python train.py --d_expert=160 --activation="elu" --lr=0.00488 --seq_len=512
Below are experts of layer 5 (counted from 0) of a mixture-of-experts language model. Rows are named router (the router's row for the expert), up (a neuron's input weights, with its number), down (a neuron's output weights, with its number) and show model dimensions 0-191. Each number is 128 + 24 x the weight over its row's rms, rounded and kept within 0 to 255. Numbers have three digits each.
Before each expert's rows: "comes before" lists some tokens at least twice as common just after its tokens as in all text. This comes from a sample of Wikipedia text that the model never trained on. Tokens count by the router's weight.

# expert 32
comes before: " ", " \"", " The", " He", "5", "4"
router:086125105101133093111129134115114096109162139105120098107096152144126140155127177133102159143123133107127126175155151120143110157116098098108109138106135163139168104125118143113089124119133105117127129148163132156159154163175154112087131121158058113123094112147089133143118127103125171095129134102130107123119117093109116128172139087146114148161120196122096101132138155117111110112108125098144164102130087130133134150164115125146131094143113189134084131102127144160112134122107143151082114109136151174147119124080128106104129142094149119153142126086117155108090146108164114092
up0:080132126145135123118161147127122154143113105114114112136152123127150119101120138127155146147192139116159130096073152143176144131121126137094134084134122066150111106136126123101114157134073169104114113132158113122097081155116127115120106121166107106135155132129083113125112081154099144115094173112112103117082118141150136162111122144111150151136161130140117114125150138130155122100133118133100139130080162130130144115122095119110096116116102117107120098105163117154089120111142121095111084152082100154102118067133172109093109135136062162094118119134149143126147126141167154153
down0:115134140112141147121087138125103108123128138092157151150149128162131166152111106104163135084150130137098146160174150107115117128112127163152145137113135149126162116121161136122150122128149101148135134149144110113153122122128101118083117195090148143087159118182138120141136129080131150130147114156097159162136132150093157110103110154127128104151106109156100116099107167111123135116144126134113113112121102124141147199162169164143120158113081138135160111128106171112100136086112142088102092102158121139110075135125114086153131134086124128180090130162104119113092125141114087129
up1:134102176109127136163133088176124136120109112138145167144118067117117106135140144138089102111158127131104120100114071113143131137122165160140129101172124089155129135187152154110125122132127174125159118132131140146109126144156101113095089118108141125113153125133132105120147094116124142116062096106098128129121133127162147109124137099075131170140155115154148151095123095120135156133139104102147156160148105134101122162100089165129127095157108130155082129086091129158113134121114134152120089135147157100143108149133090081098100121147115156113102123125104102150104140161088170132
down1:142125121144102125136167116119092111139111118181107089098145131115141161116151126166143159100121107124117077142125140167118146165127088123127150112095115141073126110144100062158128072084136110123078146091151110076089151123100091135147128114124138148124140117078098102152110083108119154111189122132132134101152190119121144146149147109129129136139146164120122185105149159154093142113140184149144119131111125160147110092124118148123130160147087140106133129098091156112120136103140140104135126117092119128113143137099157116139136156112095123125138106143138150117115144101140144112
up2:140126152112104118115118153146122126095134160090136092119144146083119100117124136163090107097179115124142128151132135146143187108115139164075133161151134134144105157124128141150099120115153092165134140100111084149135162097111150091160147112144097160112144092173137131122084154168113087138151131125105170140130106081120154101159117137120131104137153121132125095148145148132116144087163150097124133082108115132123153152101145175109138150187161109119113116139138160122130155119140075103134085131092133174167138142114153100119140119164152166116148153116125116142137134175127121130
down2:151096141123164143124157117164181107127131155140080100165155163126172151111126124101110141124136154165182079101092125139120135152108107095098140097123158100123122138112112138169139064110151107128122152130128123149133110108154121112146098101131153095126091130148110133155171143090141151161147113124160126084137151132114092131085125116116127138122115127127163160200115110138178111127129139124106129110097165138132104104139148112119150125135150142137132113078125110148133138136130141124095093149168139122125125155112134086129133162123173129177100118182101109149122141088134083121
up3:082116132138194116100156153167116148120125159136116096157115118136116153135126131163129088123141135120125127109163155112094133085115082094143107127101137142076120103157113183140079117032131185140140133100102140118177118092122145113143106115084145130111121127107106107095117121150115149096131118158163133122084079121119118154118148150144063164103102106128141139135111163138152146163135155120134146114133129152132127134112169133136125114129139121164118150133101110153110133108155147141131091138115169144170154114149124097132106097107125111100146128151143138131129135094143140151
down3:120131154130141104149147100135111137172067104114128146071131123124117138122104158109091163127128129110122138121064124121136149109112111159136150139104157115138132181114142119114128115137116144123131118193154137097135064129153137150103130094109138125134146132139133099163162081088130129159146148086093087126184179115129118147127130087085119114125155147100155135088123142105143109121122122167153157108122116138131114127161100112104122176174133155154124131135153088164133139126101125088167140117149139122150101124102106131069125097124142118106143168125107144140163137122173101143
up4:073159114154121108122118122094137150140122160150115114081133134146141113139124133109091162144137132136136084146101122146101158135146078119131135088158134139089122144111113086131136118132129095126143133138127114139137117144129070160143147128107117095150116103114168104166093096116142117137105117128131164129130139138135113135160110099119165151132112153155129091159152114174126110142069147114123119167143114133140103125136154151127113118170136116156051130141126150138088110142167134078090142078131102127153141079137123137060139112124158167187130090156111126090119110139144110160
down4:153164157101130141141093196145108106154134090132123134137124115131120142154166100148132111097086121099138159143084136142108136132114129132172086115119157147125154123082109183129109138144096194084116134102100156133120123124156115100140138138088115159124093120090135151129136147118076134130113165131113112119114118131129106108082144119160099147118123164096146160127109132117112143115141117138127195121102121076155195123084103087136134114123141093131135126116152136124159126121156137151103118106129140122139149106133117146179113122113156131097105139103172135175145126122163095110
up5:111100125121101126100097111130137136136153126126118140131143159086155073142147119110122072137125118131128112112128175092123168143098133154134133165132104114106135104147137140184105109132084120131121107103150138097114087133129118077152114120120120080110156109165152114140131152118158102111123135120139107154120155109091132138164123113178120097124154118122133079128215096119161132095081116117116109131146129128129151094144127093108135131076100090118121107161123087142098140134164126152148071166141117141130098133143155104139162172106124113095141128151133104174122095126098135106
down5:158136141110084118109135109135109116138106103128142097179101114138144168086137153139126132112129147160116109092141082118144086168141125101146125157151123141150134077102145081077166144154124140127128144127115117168115107082156135142091145119125128152149115166135145105118148093145113140112126138128107154148156066167137117137107136159131196112123094165156170167133105177099125123149150139097113131115138121118143084160113124115156118101128172142173154114114113159107125189176124135107112071122144144134144146125124111134128141147124147129124158147086149150134119135153123155145
up6:164141115143080158126145154125137117131124106161144108112142110148145137164121161150159170178153144146115107074132126117136164152062128156172140140111185093140097084127068182169149119139109174138122151103138106152101140137140140109119121133114135078115115123105136126129103162144149122159119117193126123102142080071132136154134148145135115160131120111147155129115141091124127145122141115121109137130115148133163158140104116103166149149092137113125141143155124167144094080091127132083105131123141102126151124139109122103105090141098129104113119104115110147101132101114141147092
down6:071137137171125100104114101158120141087111130088097094144176096106125136115139121112141132100122137110090147173155137167126114136139148106094144141119113104117173154123144112150101173148156126120091106082138140127136115139111100175073092116149156120129123141135081129114113118127153114150115121129136080134147142174120135104157153116097138104127131097136168133110147156132136148110145134122136162076115135134136161137099143063116105128206125123095122149133131113115154142124130095103128129170131133165106109172144115106143132146124104159137110138174121072114101146148117094133
up7:082114145120133102113128135094123124122133118129130152178130134134135140135133148133122109121128090112103105146123155118099148096115136144127106111106079127095141096150141149119149082112115156137133139117097129093082148124149115138154118126127147088161132155141115129134119102086137083116096144164111164137140132129134098124132109108121098129146126137177163175116126136190142167129119081146087166160139133096133127178103122125111158154166123163144117183152179113124091157100132130130111129115152108084145124140202142098124129117145103109167116115097183092105138147188125125127
down7:102142122109133133138106086134115143190113123113120107132123110133109110136067123151109163154087117108150152106120140100110088163124136145118131170133149154176154118120124100117148144147136091136106104172175109129179116149114119108091135140159120122066130105123148146125151145143123169119118140111122093089099131103156163140139087127124151108118170157097155081107089158113159125091118141121143106136132153114090145101131174135122126119106124157078136108096117133112130125133111123088141067098122106149143128127096078127127101148102161115121172137138111135101143094107117093094
up8:119102137126147142120146136119144134100203113075104132151145135163125148144120089111133144130168113123090127129133111118104162159114091079102100125082142119124145103135125142118154114100128163205121132120130149127133122146089144110071178078204104169115151102132121138133071143136107134120137117120149097200104137110131097115114136144119127122131138132137123130082114164138142163114135176138116150117140101101166122107157150104114135144156146130100119131122136120134121125112149160097145120137166141145124100159142090129106120132086131118121114106100116112085109161095145118128
down8:119120126101122145125151106148131108162144140110087133128086126123117081090113101107058115076099144153131132154139151107170115115142140134118129144133131110174144142128118145144128115173135115107139105141147162108164177131128160122088133093107184114166107172097112146089117126069129135129089119141132115105124124098125130151123149099114108148093100102146102156080130103075118082104122129115158129116101166115125127106153115117123128137084110134109127164153138084108130147117095105132130137114166123085136113128115128147175090116090135154148123098087117156160135094122134088113
up9:143159095148105125114090126156101134117198109119097137107140111153112158123110122140171104125139124151121088152136140134093140107163126103122147157098172166126132149134140138138154145188118128165103078162137127131119140132092088115176130141141116085132126115115150107128135100108128097080076111149166104110082139114118092098165180116137116127143125138133128082086112147126086114129077104124145117098101152120134142105094162136151097144098149106122147124118126096133130108130110118125123160168123147148148139121138095118110071120140110120121161147110069168122109133137140124164
down9:084117141121176124169064135137132162132107118110152142089115162112144110107113112111151127094148144124146126142166121090130121113095147174084118073142162149127149111128118144127150120133135169130138098118136133137130112117135173160131142129095119080132117135133126131132129128111164121114070182100136159151146120130132122160101145110109120121129123164141140111169162085112142105145080126108151106114159116133160171119125075109130133113119150128150092103152092128126123147126126157164091139083114094146111094148170147122120148082116100129088162127159149088157122074153131142135
up10:120124166147114109114111132165158125130121130139120116158157140133132133092098081144133141101140130123113157146134086115124102122120101132004131117136138122132167156128133095128123102085105158164148134143088131116105132114140048105094134106105101115133101170135092144122187188141087180139120143128128124136135135137115087149117102143127130108104147148123135134116129147111150146098113149105126120125158099147110140099160108098172190138108125122087111109137152114106106117113122147141145147146159115125106116167135133122126132160113139101102146121099147151137095118092140111125
down10:123085147185112115123129109178081168150101136121144102061104132090149102128143125151133138111096120118155096118116111144130187110173152118178132120118105147087121147142125069103125140122104076115115167134119148127099121105119124149122153115161142108186142147149142135162108134138166135102127156137118098134082092135141131134141113111092145163110129156084135083123128126128142111111154146141136148128147132143154086102129149135127093135124093112095149180144092165165122159127118120105075120084108105106112129155130160116119109127105124138140135116130133157099135123143082126120

# expert 54
comes before: " ", " —", " −", " Total", " +", " \""
router:093129121133110083131103136098170143093182170133120113107102149149159123147148119135098141146129144108119111147144130114129099187158125088087123094116111130117101097117131165113127130113113093096087140173147161138151184180139132124146127156149104142123088141122085134104179139150121164109147104102129119116115116125108091143181152107141139133169104096101114123158116096116119100103094132149121137123104126132117153118131089143142124101183122182128120130137114131168110173123115140131119138164117136159144175158123142142112149142099152162114129124124119146106071174145111137108
up5:109155174134145137129130127129154127114091129146100101142157109123098143127111131155115121154150160123086149108102093122120115167095122128079116110153087129124155114154109106132159156156141127177139166122109122100141107103125122098175084131118093113122156134149125106131118155135121132125153129127130151113061149115143139124093096106135126155137099198151159171150106130116119108100118142136114140166121100113121129157106143106145150144094120147120129084136174166102133102111135120133090138110160143158153110166133145147121140098122153148153123106154136185068161139145202133160
down5:141151131152085148170141110121088137090116152111150134078137103151175124109133135131087120140113109103178103132124169115163124122167142162159144116095126139165133138134125113131120126153176134097120094151143140100141098116146092149114171147137133140131105119096131120113142123095109191107110161168130098104147062125131097147126159091124155145142142140139120130141153141144104146118158158152148155138115133199155141105112105178114095086148149134122152115146106135117081095110136119137168122129083131092099110096129123121125106134132110102124136173114142149151122144080098129140
up6:177092170152133101109138157107128144149117117152103161129145120126107134155132129122139128147134143109143147168118139105104126151139089137134069084104093158130177116147159127115147098090132085133105079105098152137145092130085135123113159121143166098176100125119090131162121138100142116161145157118134132087126126106110114160100142135113129155111148073072135147083155146123097122102129129122112115155114113149111149068147129113101110144130143126079157100158101143138118134151105170112142106146147074103146110128142120119124137122115117108109116121157117142111178092140182101114
down6:127162142128085111129090142140141173115130105121174132111150112088105112158111145115134153093132178138129091113154114116142157136132096134135132160127151155075138096123149074105139130109112164131135118113128134130133108162119130143102115113152114135118140114100106135184105127130148103170156139132174137123121139114159128118155142111137090131148127088141149175153133124154128103122140153102041119126158148074183153100118109127176137093125142149171149115142138172052113129137148115118137150148142138137134167123126138103123123144165150149103150105140126095095127101140113107089
up7:111124123157121150119103134122145106146121147160111124081160153169159161109135094177130158140123164176132099141090102147128105150097095154082124125136100167121099162095144127131147120164132057120098132158145142127067134147143086152086155096136127126137130100119121146127135103187094143159134130097110101163125075110113151145104132173132136128110116128113117144081122130096156113111116149111126138135149129093118116114127155139140130163153121142107118129167116113160151136106100082154135137153141139109108120096095128115132105130133123109067124095174130124160136138090148099156
down7:118130150126141148154100123133175144106126136168140120125113103118078119126106115101110117139163114091144146105156126084122125086134140108127113096148201129134156137123127095126109099106097132136147153095111140144176140145108140098140111130130170117147125138152155126125130097104124139104102101154132086123128110104116106080182123109129131123173131082105134135125127096134141113155125077133100120137075140114120116178092092121148106078117111170131098097164118166162145087118106151098118140099115113119112184146135139134123136132184112146157119137086132162167124147127105175102
up8:095135136142142128119121145127117125111140134122107115152107146171141137144131123134115163161132135110132143140093123070151113088134085086120067111137127094127141135090099102155156132192136136114147090153077098155127144118120113140143127162111128122094102112152104138131134184127096100171094119111141156123144122112099119139143132124064119185125169123144116090117137141144094153083108129126138124124136127104140127122106132085162111095118141146148129143102146160123099151116160162165139170171148110144165104121098154165099166134116082119126123115155139156111148107179123128168
down8:112139107095131145130106162163116149155140098129166096147151121118141109144110082162142086165113167151143162144117139163117169158155136128110142159156115098132159115156201146170110116108152134169109115145094112125153112132135148087133134117104098122100133121092111138106141124152129175145121186145151125122103120166150131155091137099109145152140113159115119130135161092131112120093096095134122128120142108102170104104165129131118145123082067111126144119133103115089121144123124119100079086142114111107126166119120107141133130124144126100104118177177159113106125136172136098150
up9:169147155147120073106088132143108141126114109150157118121106153133164127123122144128146117091122131143143131164135163098110109115152112066108143130152102103117132080154153097144117118079164131160134135153106109086186120133133103149133112112158127112105099096111116141103154133165153146128135108169132166133129109129082134148115137137093113135150113106147157118083115154123116096127137136093105110116147110108119112112120135144092127115103136138109113116096190124142148167173164148099135174158113144118128154164120142106147106169098120077098165090116135066119115113089116148146
down9:105112142120102171115129201134120134102128122091119127142122103115110116101151109139093141166145116116122116104085104114141142127132169171139113144118174148082124115168155124102141113099108163175173098080124143164130149097179112111098137117143116146173103125135157093167143134120138129135152139116141150145105125168173122102109170102122152149156136149107109136111133107124125113128140143120105148176129123168122156140122152146122133143158099104162125129165138146137140101158142117154167072153155083155131105103135133150101142126092113142143147147147153192114144119163114089117
up10:079089121128147129139138103161151155109113148132140113145160142142128119129139132118128109119144151095130121092140166098146090131093167132145137152139127155143128085101094153146089120099083154129079160115112163102144100076115123125109123168144137124138114095120120141148141131141111163139118143128114126141111211124133090135114130150131136160109057120121132108136158180091108097144153158156140118175094142166129155192129146115107118129136125183132154164132091116131110108104135185139114099151145085117132121121147112132162086112099117121113138105131136137151102141140126158114
down10:162146130143134136141139127143121085129126160151173147125103154128146119113176142123112124080150135164121116083131139144136168136161127135149112152169092112124131109116123147180129089157093088099162126138135158128147122154171155162120125141140145125165124123107127139136123103110086129127105099146107137115158089099107185117134131112108129101143108090119118172115145088158081139140105144155137120125132103103114130130120132159130117166147110127099169134099174115121105163108120055143089180154121134124154114130107132122092143089151154096121130139131183151141136115113065100119
up11:125153151141166150169131171123112117100125126068151145136133123144164094120157137143095150162141131143131131137122121179135128146122095105079130131128109099145136125102114098143142186140124110147106147136122133092134125137114116136139068167115121131111090149165150115190145137118113148141146121111159147141165074104132108150160116131165150119147122119128140117111103120098105115102104123118130104151061139135087145112166113118161149140111171150116133096165095131130154135125154170139082143131148131091123122177125131088151126087158118158168101102139149104080087117134111145143
down11:150123129080081131117134108093143123125153107130135115183157165127162156119124107120098072066136089132138112124109127114129100089121139158140142101125122129139129111172141118096130153129119141107115138097179141146143141119160122086146133121140137136128160137138068112084113105129136153125143139141138101154130140160162155122091117104124123147139115139141120153137127163137154096171131137122146141131167107125142109111136148169091079083131083131136135100112151111177081134064121100111181101131152162136128101097109143149117096120166098132104102129093104132179134163112133133122
up12:134134124145108157139149173142145144126134160128130131072141112179133137159112167108118160130121129121150078120105080144134137106153110109093120110121143150166125130122150120113112166127141102147124123165176162127131150130153087107120126182134139120151122099106140128133144096130142120074166170130157180128136098115105120123132132132153103156152110144146156160128099171117119143141141137148161148095057135142119110157124114110169121114171155116089123076158123142111150136104140130156125147154149117157128121133159108142104144097061131117124118135119082177058116122120152130137
down12:122112137128141081167105072130080131137131104154114163116121124096139125119134119119122099132118095132100153114139121127137096111134139099098112102124108147092114122093174119125163079105131187079102167104150141146128130136155121130144148137090114129131154156112117090078109123138146135125144128167148099158124128115183131137143128135131174138145136101136115119140142129129123129133139126151158096153199154150129155097083126130145101134097138121165091131159123129175097129124133133124114131118086124154096125130158145107133116138173088112108134098149172160123118139056074138086
up13:116154162109149121143114114143118144113115144114113104161166126139112117154178113140125123162087140148144098125116143077115150135141147105070131143125148163164159120136128133113126133120146128121126112129122118137130125117110103109123124194102085131119152140098131148127088111118154120139102143120136116089151150119085117125171099119131097138140112121116101159148122170083131166079160085108159127113141157116138154156126176170148087117096108111110082123110153118107121135134115128138089088120120116136109154122097102125088176100154079143105146116081125174132189107175097105114
down13:102106140159129178127151137113082109117156163129114102096117095142120120101147143135138163121153116099088143144125115174160086135144114110142122096162146155127166105152141115144116150115138136113100170107156108148155126124129120168143124060118147119094110073175115107145134114175128113153151100137110137113083094108157137098138150108109176109099147140108132094148148131132169111107095118114116103142125116135102119074159151086118136120112125107106165129109163145132124128114130145076103118111158150117119111128149117163100094124079165123128143140128108142104081152086124167141
up14:142097161146171172141167147115099131146154147107073158125142139122139123119140154102100122083123115176135077090108133134149192098113128135169127130118083141083157137156114096121152158148136094146157119137157141089120153141111100135126153151140141154134111083101102131146126150126126131132129132088148104140142135112166123103122141112119108112144142170154114108141164102171128116100133143145115115101107147149132148071090159165135111107095125128104141110110127104095084123157125127138172097131106070137156100154120123139146111087111101145181126111099104149103121115121106155134
down14:103167135112123138126101143133131138141134093077123108133134137134086129109139106154161088122109139111114097117152123175110092090155118114086110121126141110146147111160121132157137144109089130125145135144121131122131095111127123161150084098088154114101100130105109121117097161181081124113113144121150168149164165152123147118111092149130138150147131138134156170135141125104135164131149135097179121132138141094149087118148066115136114097108093145120094085144112188143138133114138112101074135153145112103092154106122134096105077189125151130119105093134132096104133119121159108165
up15:137148108129143090144139164115120078132081141169132120110115131132145134160149122148174167135146126095132104123143090102157155131119137116120179155135159099098094137116137163141131168137156150125128103108156107103180152142141120123108099134116178116123104129184117115138114160132112145137106134107145116159120140148122107142156078145135130151123160114141110145158094107177132127146094172133129095138168129149139131147136133119149171150089129177090131129136115135111171129128127157152088126179147085166131182114090133111135124126113172138159154109171141158169131105132106115161
down15:163123086118141107138091110122132069110121109107123090130140126091123125117113100087150113137130148139129145150129107096129113198148127093104130145136147139088094103111131119129113130121112085135126119166068152095131139089083155074184128133157156176096150142105102142111162135123138114117111132174105102113123139124115119116155111134142129111128107163145108111121128082112099109123132083133157158104109121128135121108157133100182091158129126103130093132131140099142077165126127121164134130113129177138068110122127122100082122109160124114158142098138141178129115130108146154114

# expert 52
comes before: ":", "/a", ";", " name", " place", " medal"
router:155143117143122100108109147108173123104167146097120112094101151139134115125147156111132130131124136109099113119114122102154110135138098102114152149144134104147112123122156166132108097110156055092138170144108106186132154113131112118137139121150107122087097140141139117134158126103118155124164137116122165145093184138067171129178098126121162137128138117119108116167135099100092127114144131143107106132143143155118128136143110154140120082152102169068120161138135141148113124134130120137099090108123086157121187165088153137144094105144129107133086116093128102146124181135118176126
up0:098143143072152104084076110131141120108121163158115145167135145134127183146144114100134125149126145129136116123177126138127201158139131123133109138123137110095126107153124100147139145114110146156149114104127136115110136139141134124137118138164156148111172119151115156152139143131110142187136110124124154190155149092131120133096155109126099135125163105118153123125175102090118128173120133121143108177082155085108106094165114056152175158148110149103109111125136112113148137138132134137104173119097108137138140129127110113141125142130133143131153187094085155135114120148077147123
down0:142116121131115127101120123160150134164144104097119152105108120148151173127117098157109104136080111084138149146164074097122119134137123110116090143149140108147146133135117164151105131079106133116160117119084150136177103140164152138146148055164118125131132118136143133110134078155153143133092108127091104103100157109102127143161178124140101185133146110149121100088145113098127134100083121117133124161124118126119063121135116111163127126120155137118111168147161117102141127098126122142102097100073157131126080172126112118160116109131125094126150138133107135118129164155114095097
up1:125151127148119115133093139107133105048167161080151138126142119109123161140176126144133106138112130082171149131117174123127128110155115135102131149088106120087139136145154123113137114146156128122129181128159082141118099170131100151113131131092109099118124122148181165088127120104102137160142110125112146124097115136095136126169123144106147171134091129081132149125138158121103130143082143131111147138087073087134149136148155143119137141119125147159143159138142111140115129127105183086143111124126077151113169140116146074126101141135093112111140123166141146154114116087113160128
down1:133130154142125143139165107152137140114109097131130187099105138130128166120131137135137133160115173124137141110113137155124143120143126102154132130096111120143159151155151189108121153146130150123108169170146146091166077106100119150171133149099132117124143130139153147078118152089094109144125165083156101118108103128129179092120145098142130120142137160121122108110109116124153144133113092146116135129155166175149103114122140126098139118137170136069143152160138081106136095114114139100140083104125162085161121119148125096150161130126187122115106102123154167151146149111079135164
up2:111142115100134164174153122105117153108152169160141158095087168131115151143157083126119125078120158102131108186123154118113150113133134117133120096130167116087124129142116075144117120086127155138091172161119087111111106134103121129120157071159111173153129117145120127141131125144115099138113113121105128157168131115124141099106114103140134124148117156138152127100165133149122109138083131113167132100134132163128159127056159139147136126159139087128113148094086115142125118125143098106147122079122157130169120128155130138157137092149133110156094115125109164184155137119104154098
down2:130113141126138120149127111126104113143159110138119131099114131141156182141156155139122135109153141110182119153155148126179074128141133151134169159134146115109124151129174159105177112146153063118133109147103107117104099133152131136144146133138094102138135116119131111124107090133140122120170089142131130155117156103116124115115141107138141094108130087113143095077146088113130120128131141114145118132123104141138193113136138103090123176141104097077112167111091109117167145140131196077119143105160119092110126136138133139132139158100111098165087123121105178077160152142125128133
up3:118148117110101174108153134125139131138109108138105146155111098126106150148187136108108207131149124130080155098142138135124141148143150108124132146123156112149082120146118156132139132135176139118149145154137146134093144124119145125101118124125091117140166113128157150137193109141105133181087084117113100125137105165136104143133140112125120144155109129168144136104172130141118088148142145178162153134118145068142136173111112110142145090097116121090120163136138130124135141085137064160138102149158154138151123180148127107148125131115132156077130161109137154139124114085131163131
down3:186124158155129134151144151147150119146113137112112130107128172099133113155112134135133124129159160124104129130107141069131093106160137098098153155149114172173156155115120085107096114131132185115113143137108171149114126118135142093126113126178114142182126147117116141118144082154108128140149090144111137158104094159144087162113087133167189139147138108131141113121133090160105116127125130103148159133118125129115124170106120153144155094137120088163146110134105140116142127150092116089071152156104121100133080140155121113143148138090115161114150110156130129145127165141143154175
up4:097126152140131122067140138155092169126148143127112112156168133151150118134128111109149108126115125120124123180123156129142167121106135116085063121134149157100120130171136174146119118133164141153123102129146142132140107099123113123101121112131119110122116095082120116129086152110105154103118148103127198145098090084122141156143101111110135107145139170103169126165119100139129143121116109085121162134094101112161044157163145116139149130121125143139122149124118158130130123104122164117121140100092171101161101117148124116075102116130149144109138108129124120127145140130135152050
down4:085069085130125144121169107146139147133144127092129168156161122124154158108106124104170143151119073148081085175150133122150096127109133133133165159097089139100123129144153119129125111085122127126126103112128116188118097095136106120094133126131092113113165117109118116099131142095143120110138121155116139134142199124103161153114078109141112108147165153132108134151136137118118140115144102152099141139095115110121168124138161121152152130138130115116127123107158109176156124085146089139139137113065134123173135113152105164136087122114148111171143163132156151158122164123104128133
up5:142135164139126141120113169097133138121136151114133121106121144111138157093119123127130109133135090105137132122124168081144153141118132166108158116177147109118133124114127170117065140126151143146137113159134098107141152141144062144139148105168136147066152147127131112059134129131097135109109111084115144154154125106166151129147077128116064147097127133139103143136148116137124092163133147126100109135171112133061137134156129121163148111157095153117135118116128145135072124166129098076126114123121084124106146098106115112108177118110083153145107118089119139090147130145119137141
down5:128127096126106141114144090139140163147143157130175137103173096066082203144116136135110118153133131121145136098130181145102095138123119150130121122133152132142099104142118120150124121109125135122156141120113108121114120135147096057136129126152138127139090102143129105145125121100128124122144110125209111114126171131136180129124111139088144147143112119135094123163154141109153112129133131127115114173105173111154124149161131153109146093106137146125129116172172094070154169129117088164168128136122141149136106093122117153144089123088114163139072156150110124123122118100154127121
up6:111138141144092105099145182121106153150162164148158099104147121141131118120163129113141100113141162110141140134144091124137104166169137083139116122117119122172153104124115116129117153069161134116120096115105108184097133104091138151158147141137146117102098140149117109114122130161109091127168102168111111142108136163128119154112113130148143132091097128189135147093125105105134128123163160140152098110131118121128150113124109146110117094103161137047171120087145100146122092130126094165187127135138112120142145175110117075111159120123158137126153122100114139114120168134143137127
down6:120168120133144182111163138122129152121107182134116121098119140138138112137116132114176131121148142091116139158115131133142142126107166129147098119139117160097110166155131090141117143121132123113109104134164155146110140157129150133139066101149092117087110117111168132155151140130134147149117130174134168101151087113145140074156136127126136163127125150134146188104184133163121103127137112123157104111143105126132135107120103163151086147129120149117150123114132134091180121106136144098093104134147121121116088178111106101140191130132130135146144085110083097112106092109131117199
up7:130105149093145112133096135138152133143113130104130135141079119134138162119093136131162139107123072123109102127114093150132136141122115119130130111180126114132170093118140140138102157112157154119130139150099128101154113124140146139142123137159173081083099118124110162140127141122102156144186169111101181129163150107100118110084127147134142183114091115108145159125139174117107167092143178110094158125120111117141092158110120134089153160109109122121111141126117163142175139132131121110107164166099142095101133132141113139117083172094133130157127152113120158090101146148103119068
down7:087147110106138157085101137141162119088098111120113139161146117108158171137127130086177147126136129107118106142097100100113155103117169105141148134185155131107143127094121163131164151100137103091094124156159121118117142155119094137101119110138136138137136086107123117114098118120166098152139131125100172084145138144166112115142159157178100167092198143107135128120154106146109122117108116134137120131111098140153136146129077082153128136128155109096130145145159142103109124152128111142128137142154139111111101084121107105087120113166131154147149165093137158158099083156106141121
up8:123135145152115137134087154130114131107121129188104130142134121161114103163126123142131128120155127101124143123159147137099178132128138131147130128128173130180139082171114104124064123127137131156125126109101091137144125125170110138132117106176105166148134158087095132109123111107139085102121096119127107135101168141149141180114100119124166200134105104150130101160103079139121170149117091105151156113115159138154128177144084156125165114134146142121131107151124161133126107111122138108156128121113116137097125169104110095083157082145105122138094110084157128121111121126116166107
down8:177112102147106097130123131122119150119133141145169129100130088112093151147112116138142109099115134112106153105125120179160116113167141194142088113123136139107097155132125106181140146175140108100151140092091093145134126091112130122101110103138117126100119126105094113150102144079119136147117121133084166133099147158107127100148148156128114160147121098139141132123126164107126143139139145133127147116177151132146127127127176107134173179166148182134128122142127139136117138161138121072094117163137146115151118144133156160148125145092140089136046152129162141130121128097172122110
up9:119082116150082117156128110147105114105154158125137129105087136092080091137138132145162122131153159089129177140099144140094120156122118114108104125121155147140164120144132155132175119117100067089115098110125108132140146134169109103103101114164118154112125109164139130157186149124106109176115151176095139107115125129142143128174103120142143104130118117129130098155144087136127108151106093145134116146185142139105122135146084120100148165120123160109135150083158077133178153148112135160161135127113143162118113132130116172105113137112141099117122139117133120132111144124172145076
down9:090125114142131168163127137156140155130106122165108125118123097143122106086117151168136134158142156135154105136091154132159133099053115078123102100137171146129190094136137117131161125119138133133102168125135093077096115084159166122125171125149097110133150148127138168129150086113115115131132091115110099162141106117081170138112090121120129120104123148114135138147132102098122141135143122097102108135163106114052160138102118107083126135133139128113164158124136147125133136150162147151147156117128132154136095120119129125128137149100148125134187134162148087133084118141144156106
up10:129146114135114128123126115125127113076125107161133152156133142145119154136128135149134146167097115117071140137139149132107150151163107116157097113133141127081099093113142150127165145102086123168128151096111070135126139079105138139136107112168145076130130140107158127155137146106155140128119148154144127135113147135136092098091143126172108129116083099163118147113118119095079135075120145113132112122109138148163100150140119120179104134099155143094151161132111141127184116132159168147134108113122103137132176162101114129124129151180094108093121124115137144099063098076115110137
down10:127122105130128118156114165114110119159095135170136129149090153094150078104178120136159143152160141138111116125153106151146132143093130123146138154150105138117151123142126104121127094142124099109146075116102083152109137074159151126107107096121182186152111131138129127109135126155132130185097117124125134141137088156106110112098163121115113135098098136131143126123114127167171168148103111172143155155120113141110091118130164147217138087121153078109150151100130102123127123173145125110122082137139133113106132141110104096133122124163154144163132098100136129111144141139148144096